Weights of a small mixture-of-experts language model, trained from scratch on English Wikipedia.
Size: 9 layers, vocabulary 8558.
Below are experts of layer 6 (counted from 0) of a mixture-of-experts language model. Rows are named router (the router's row for the expert) and show model dimensions 200-239. Each number is 128 + 32 x the weight over its row's rms, rounded and kept within 0 to 255. Numbers have three digits each.
After each expert's rows: a language model's description of what the expert responds to. This comes from a sample of Wikipedia text that the model never trained on.

# expert 57
router:177142135144147199210072132161138109123099205122134054134113110112229133146100135129152079107168139107138140171082077071
It responds to: Verbs in narrative. Verbs and verb pieces after to, he, not or would in plot summaries and biographies, such as did, worked, remained, to go, be doing.

# expert 15
router:129100172142149108129119140117154103095142185187133110167105167068135089109146120141106135128132131088149142102086140119
It responds to: Field and table separators. Colons after infobox field names, table pipes, dashes and semicolons separating entries, such as Altitude: 15,0, Legal status: Foundation, OT | 1 year.

# expert 35
router:112180135180106170190114109112100180108085155162111163146151147153085095110105095060144124109156109154056124126123092066
It responds to: Biography subject verbs. Was, is and he/she after a person's name or pronoun in sports and career biographies, e.g. He was, Parks was named.

# expert 45
router:134191109111205171084134086141137135156110158149144088118132082092130133169175177104178103104093119109128161164165163130
It responds to: Second digit of years. Mostly 0 and 2 as the second digit of four-digit years after a leading 2 or 1, such as 2|0|18, 2|0|01, 20|1|4.

# expert 17
router:130177143181126154153141171183128138114060161087101137177117146175220108165102158134134113099141120103098116143143089157
It responds to: Action verbs and endings. Main verbs of action and change and their suffix pieces after subjects or to, such as moved, returned, began, reopen, relocated.

# expert 29
router:148175123097097172109111105155135094089138143073148124186102230162123188119132107199178167146159133200119061124160123130
It responds to: Ordinals and score dashes. Ordinal suffixes th/nd/rd after digits, words like second and third, and en dashes in scores and tables, e.g. 4th round, 3–3.

# expert 52
router:137116156140134161069174137149086172127126129086187107126169164092089151115155159104070051107107142090119167083131171176
It responds to: Determiners before nouns. Articles and possessives like a, the, his, their, its, any starting noun phrases, often after spent, of, for, with.

# expert 61
router:073174149113155165135101075142127224124092067105127112181109135104119143140081057132145115155076085103096071075168116117
It responds to: Subject pronouns and auxiliaries. Subject pronouns and auxiliaries after a noun or relative word, like he, she, they, who, has, had, have, would.

# expert 14
router:089118104147082070150139153224138094176185159141085147073172079150145159152125162094116131140199067118151101093096150093
It responds to: Mid-word consonant pieces. Short word-internal pieces starting with b, m or p in rare names, chemicals and species, such as Nio-b-ium, Iso-b-el, Oct-op-etala.

# expert 49
router:131131152126212098181156164055149168145057149168162128181118136182143156142147123112098083178126093144087202090138135099
It responds to: Biography place commas. Commas after cities in biographies before state or country (Nashville, Seoul,), plus University, graduated, attended, born, died and clause openers.

# expert 7
router:136115140144153142084100123116145100180079168149126104149137156105174122162086132166134085118180132135119131178157078047
It responds to: Past-participle endings. The -ed/-ated endings of verbs and words, and infobox words like Born, Died, Preceded, Nominated; also ed inside Encyclopedia, Multimedia.

# expert 37
router:154108167137124101145152144145114135107090131128134126100116118064217157106123114127149135174096160074140087153105098086
It responds to: Verb stems, foreign script. Verb stems before -es/-ed like describ, indic, demonstr, plus do, not, there, and letters of Thai, Cyrillic, Arabic and Tamil.

# expert 13
router:102102111155180126202084111062126127174147088169124092172122134067087111131150079103090098076124108117120137074166119101
It responds to: List and heading markers. Dash bullets opening infobox lines (Country:, Established:), heading == and === marks, plus and and & joining names.

# expert 39
router:114088125140150097074097132181158123118196137111098107113099068094146123156086100092103123190115091115099156117152084195
It responds to: Mid-word English stems. Middle pieces of common English words, often before a suffix, in science and general prose, such as osteod|erm|s, amphet|am|ine, multi-instr|ument|alist.

# expert 2
router:111085148171146146111170111175100161124116125172102147147157113236088083096139102090138167113165073149124123094105090169
It responds to: Sports match narration. Words in sports reports of games and fights, such as match, scored, win, goal, injury, and the before fourth quarter.

# expert 5
router:179122113118108202185105133109131115167104111162162084132158067119123099128073143112157083096098110097161132108212118139
It responds to: Word-initial name fragments. Opening pieces of capitalized names and words such as Gr, Re, Co, Pro, Br, often surnames or prefixes like re-, co-.

# expert 0
router:097157047089158146074154130183118082113101122154120109117143171145083177107153152081131185067161162158080081118103134134
It responds to: Table cell numbers. The space or first token of a new table cell or list value after a pipe, colon or semicolon, usually numbers, dates, scores like 25, 2011.

# expert 9
router:062087116047131087141108126126109133123105099087184139072086139121098084127126171131155158151088164118124176145090157197
It responds to: Countries and nationalities. Country names and their adjective forms, including word-final pieces, in tables and running text, such as States, India, Gab|on, South African.

# expert 16
router:203117127077108110158084103114097112147140171105113076169202107185155057118152092106157127178129147090166089138143177133
It responds to: Sentence-ending punctuation. Periods and closing quote-periods ending sentences in prose before a new sentence or line, plus section-heading == marks and New.

# expert 53
router:126177135116126176197087183100116106136148134158079095091083127108129153138162118077137097131098147099135087108071097151
It responds to: Name middle fragments. Middle or second pieces of personal names after an initial letter, such as R-ik, D-ob, H-aim, and first names like David, Rick.

# expert 44
router:145181201123096127117136129143158157128096112086136151121123103114122115159138106099166163120080124112136089176187153141
It responds to: Coordinate and number digits. Single digits starting numbers in coordinates, tables, scores and distances, especially right after road names, such as 34°50′ or 25 km.

# expert 8
router:165121131110111109105097139090090125094086073109139122094144138131136190087111109137105152140108149177095074111065125096
It responds to: Personal first names. Given names and their word-piece endings in lists and tables of people, such as David, John, Jenn-ifer, Vick-i.

# expert 56
router:133134094139147160202121019091139191099140138161140122132152132078041125089151161109064112172171107162052168108168177121
It responds to: Section and table markup. Markup at line starts, such as == heading markers before Personal life or Plot, table pipes, and list dashes.

# expert 33
router:166116155129186064095059088133166102100200148091105068178101137143089146095154143116075140117141127135180093138100136106
It responds to: Letters h, sc, th. Pieces like h, sc, th, Sh and lone capitals inside names, codes and chemical or unit notation, such as N|h|ulunbuy, sc|aling, 5-H|T, °F.

# expert 4
router:179147126094123129155106124106106121157090132140141159141126112122182129165171071152076126101131166140150084111190145121
It responds to: Place and origin prepositions. Prepositions like in, of, to, at, near, from introducing places in biographies, especially after born, died, moved, located.

# expert 63
router:088098121121110129136124094053123140166147088102127154140164106103078089100152103176152090153072149120148133121148137166
It responds to: Historical and architectural nouns. Words about buildings, churches, empires and institutions, often after the or Royal, such as Greek Rev|ival, Cathedral, Catholic, brick, limestone.

# expert 36
router:118105120117112114117165185157115162102129108170147142129114079170121190123149134143153170114104097085138113120181057143
It responds to: Common noun/verb pieces. Everyday English words and word endings in prose and song titles, such as attack, glass, pass, hand, blow, stomp, spearheaded.

# expert 48
router:081128168088122182114120159116173153182143094147111164126160095167118116156075130112137129173152125207096157124127127174
It responds to: Initial capitals P, M, R. First capital letter of headings, names and abbreviations, especially P, M, R, as in Pitching leaders, Most wins, Made roster, ROM.

# expert 32
router:108143146167152150132112103213139095129092118162122095084146107079170184108113141120096097181099129149134136126113145092
It responds to: Existential and linking verbs. Verbs and prepositions after there, which or it, such as is in "there is evidence", plus including, contains, consists.

# expert 47
router:093119080120135109074167168223128129113160070130081125151102116100123156122092096183099165163167091090140132135159075098
It responds to: Abstract noun heads. Nouns and noun-ending pieces after the, his or same, such as role, relationship, framework, slogan, album, often followed by of.

# expert 58
router:175141122194152148120126147096098088181132071149131101103103119179189149135182139144128140135073150131090136099168104105
It responds to: Words inside titles. Words within titles of films, songs, albums and awards, such as Love, Night, You, Best, and inner of or in.

# expert 43
router:072151114138053130180164143022126135166093129128203095078122167116102127114158145160123138144080119125114115163108146092
It responds to: Place and name syllables. Inner syllables of proper names and places like -in-, -on-, -ian, -son, as in Sardinia, Salinas, Campeonato, Moloney, Georgia.

# expert 21
router:144147136091139121093141138105153193176112218112139157063164167131090127125108104137148109143130118112102099114152084167
It responds to: Digits in statistics. Final digits of years, ages, measurements and scores in infoboxes and tables, such as age 39, 2014–2018, 16 mi, 2.03.

# expert 54
router:116161132136163099176139184147078160087093140075128126107128128155161152128136126119141136106200121113050108141069145117
It responds to: East Asian name syllables. Syllables and vowels in romanized Japanese, Korean and Chinese names and titles, such as Yamaki, Katsuhiro, Ryōta, Hui, Lee.

# expert 51
router:134109087203140183065117206165169136135156125149145138172095047121139140153149156125147101150154184133140127113134144092
It responds to: Pieces after prefixes. The piece right after prefixes such as in, out, pro, low-pro, and word starts like fa, dem, insp, as in in|m|ates, out|g|rowth, out|d|ated.

# expert 42
router:103080161155098154140175114116126148181109160158200121209133111083131124112117106106106060138187202061085121095161153145
It responds to: Determiners and prepositions. Function words in narrative biography prose, mostly the, his, her, its, by, in, until, whose, often before death, time or year.

# expert 31
router:121110086130141121106140124213096142138136134080150093132095150174140127116108188166101123138120157103097162114145123143
It responds to: Abstract action nouns. Nouns naming processes or states, often suffixes -ing, -ment, -ation, -ence after the/his, such as development, construction, awarding, abandonment.

# expert 25
router:184093062119079125063124147124154101182156173162098134139167030094132136116084178154135146145126145155167105103156127172
It responds to: Mid-word stem pieces. Early consonant stem fragments of longer words, before suffixes like -ation or -ary, such as imag(inary), transl, gener, sh(adowy), rev.

# expert 27
router:134160158100096134162118122087117140167090172075112135071125114113201176116143190105162154109126058116171110146094129175
It responds to: Foreign word-internal pieces. Vowel and short syllable pieces inside non-English words, mostly German, Slavic, Greek and Latin names, such as Fre|i|heit, Altertum|sk|unde, ski, Lycopod|i|ella.

# expert 6
router:142085152105148104070137152199191118114187175110086185163062109119047135125128145117105163133160126080180127114118077084
It responds to: Nature vocabulary pieces. Word pieces and short words in species and habitat descriptions of plants and animals, such as wood, sand, tree, mangrove, tadpoles.

# expert 11
router:109111175134060111197110168074129151149128172167126124152120052123139125078136101179107168112092149138123121111188084165
It responds to: Citation punctuation. Commas, periods, in and parentheses in bibliographic citations and references, e.g. before publisher cities, ISBN, Press, Museum, and years.

# expert 24
router:114119118107119104154122143163179131075095066107026118064075116119128100119131176111135079094122159146201114188111138126
It responds to: Acronym letters, line breaks. Capital letters inside abbreviations and codes, often in parentheses like MBChB, MVO, UBOS, CUB, plus blank line breaks before new paragraphs.

# expert 26
router:109138198109148158201101141108174156140054153137102163136196127115105130152160077111097157109113149125098170188098108123
It responds to: Slavic and Nordic names. Word-initial and inner pieces of foreign place and club names in sports tables, such as Žel-j-ezničar, Sør-f-jell, Slov, Serb.

# expert 40
router:162135123090114124128115152094113079161111134159106155100195152130123102181166150133166101152034097155079144064126141139
It responds to: List and field separators. Dashes opening infobox fields like Born, Genres, Occupations, table-cell pipes, and periods or quotes ending list items in music and film entries.

# expert 60
router:139137136147133110166162104076125142156122044078074154093073153162118126158159126169162113118087130085142115160182141173
It responds to: Place-name head nouns. Final nouns of proper place and institution names, such as County, University, Park, Stadium, Prison, Falls, Boulevards.

# expert 62
router:136170087107106152138099179109149095182130229130195100104153115111140109140111106130192144155088147062131131156178143148
It responds to: Periods and inner digits. Sentence-final periods before section breaks, decimal points, and inner digits of years and coordinates, such as 18-9-3 or 88.5-5-8868.

# expert 1
router:163210163164113152072117110183147106082129085137192123133143141133170154149128159160137136122088144118058101130143158137
It responds to: Capital initial letters. Single capital letters starting names in tables and lists, mostly D, also A, R, K, digits and spaces, as in Diana, Djati, DNF.

# expert 23
router:132077121158120097075183097128126139145079108108071103105187132094187128160070151164128033188109062096146133113121126119
It responds to: Descriptive adjectives and such. Relational adjectives and qualifiers in expository prose, especially such before as, plus known, similar, based, dependent, and suffixes like -able, -ate.

# expert 55
router:116135155188137113123149083139106197117153187112087103158071121112154119154136114148154085115149127112114112100132133106
It responds to: Plural noun endings. Plural suffixes and plural nouns as sentence subjects, like -ers, -s, -its, children, members, people, they, before are or were.

# expert 12
router:117140141110113146107142110180190119157116115136164095121118154158179133146028166144202125082162142164085084115130140139
It responds to: Digits in lists. Single digits and dashes in tracklists, standings tables, chess moves and years, especially track numbers like 8. and football positions FW, MF, DF.

# expert 59
router:106136117150196149142144078153176141071085049126066146105143110083062114049141140131121118140154110117032084172127078158
It responds to: Spaces in data fields. Spaces, hyphens and symbols before numbers in infoboxes, tables and coordinates, e.g. the dash before Place of birth, spaces after N.

# expert 38
router:133166121136143162155076092195100136098155065132069132135147079084138200131170043124104126125080086144148151099118126052
It responds to: Copula and passive auxiliaries. Forms of be after it, which or to, often before passives or predicates, such as was, is, to be, became.

# expert 10
router:168121141085131145211139149089137128106097120201191190178110094125074080164149074112121167118164139120156137147108133092
It responds to: Name-initial syllables. Capitalized first pieces of foreign or place names, often Arabic or African, such as Ab, Nor, Mor, Ch-ab-ahar, Mac-cabi.

# expert 3
router:197169154139090121165108092127107120120139094142151166110102133119161141126126177138072092078162165113129111148096183132
It responds to: Capital initials of names. Single capital-letter tokens starting a name or word, mostly surnames after commas or in lists and tables, such as H|offmann, M|uzamir, P|age.

# expert 34
router:102058165153192185124100115154127106120135124174127173117124115093141081069111111105147121130127093145091133112052141145
It responds to: Table row pipes. Pipe characters opening table rows and header separators, plus infobox dashes and statistics words like Density, median, percent signs.

# expert 22
router:108152109159083121125135111102121158129080153162146152092114186115147091185102143154155061146132117084134138058127175150
It responds to: Job titles. Occupation and office words and their word pieces, such as director, Minister, president, coach, screenwriter, coordinator, often after "as".

# expert 41
router:125130201127131059087135106131159112100131108122101104077013100115180087161142122105138117120150129127170110196139168147
It responds to: Acronyms and code numbers. Capital letter pairs and digits inside acronyms, model names and codes, often in parentheses, such as VPAF, SIPPI, VF-32, US 17.

# expert 28
router:120121111105102142093185108087153072154096176159084181168085137065111134123121109091120142115123111117200108140184154154
It responds to: Mid-word and digit pieces. Word pieces right after hyphens or inside words, like l in Midlothian or sixth-largest, and single digits inside years, dates and coordinates.

# expert 50
router:171082103181123071104102155161135135140156133135023106138151108169112123102206180143160169135148129106190147087137102108
It responds to: Learned word beginnings. Word-initial pieces of technical and scientific words, such as dist-ributed, em-ission, dev-elopment, prov, magn, theor.

# expert 46
router:129131174183109152171119169081081157107115144067126102102142136132121096143110151136082151133103143143158084121126105128
It responds to: Spanish and Portuguese name pieces. Endings and pieces of Spanish, Portuguese and Latin American words and names, such as -ro, -ente, -ica, -ho, plus Brazil, Rio.

# expert 20
router:163150107100130104149166105167116106140149095092111114124111082081134084150150147224143115142111112116179181076092119119
It responds to: Degree adverbs and adjectives. Intensifiers, comparatives and adjective or adverb endings, such as well, very, much, more, strong, and -ically, -able.

# expert 30
router:136123169098090120070173113102123136178083169179151116163159140166091153085106070122110114140136118162053161106117095126
It responds to: Roster and credit labels. Field labels and separators in sports rosters, infoboxes and album credits, such as Defensive, Released, Position, vocals, and dashes or pipes before roles.

# expert 19
router:157133129124063165130113127104131130114141152079136073131194122108125084151120135139127175111112067153170200192150143109
It responds to: Periods and so-. Sentence-ending periods, decimal and abbreviation dots like St. and Ed., and the word or piece so (so-called, soil, softball), plus Saint.

# expert 18
router:173129130130175137167100154095139089107081044153134176186133109107106113145155134098143156116090125124133168199187144126
It responds to: Place and address parts. Pieces of addresses and place names such as street directions N., S., W., Santa, Mount, Fort, and route numbers in location listings.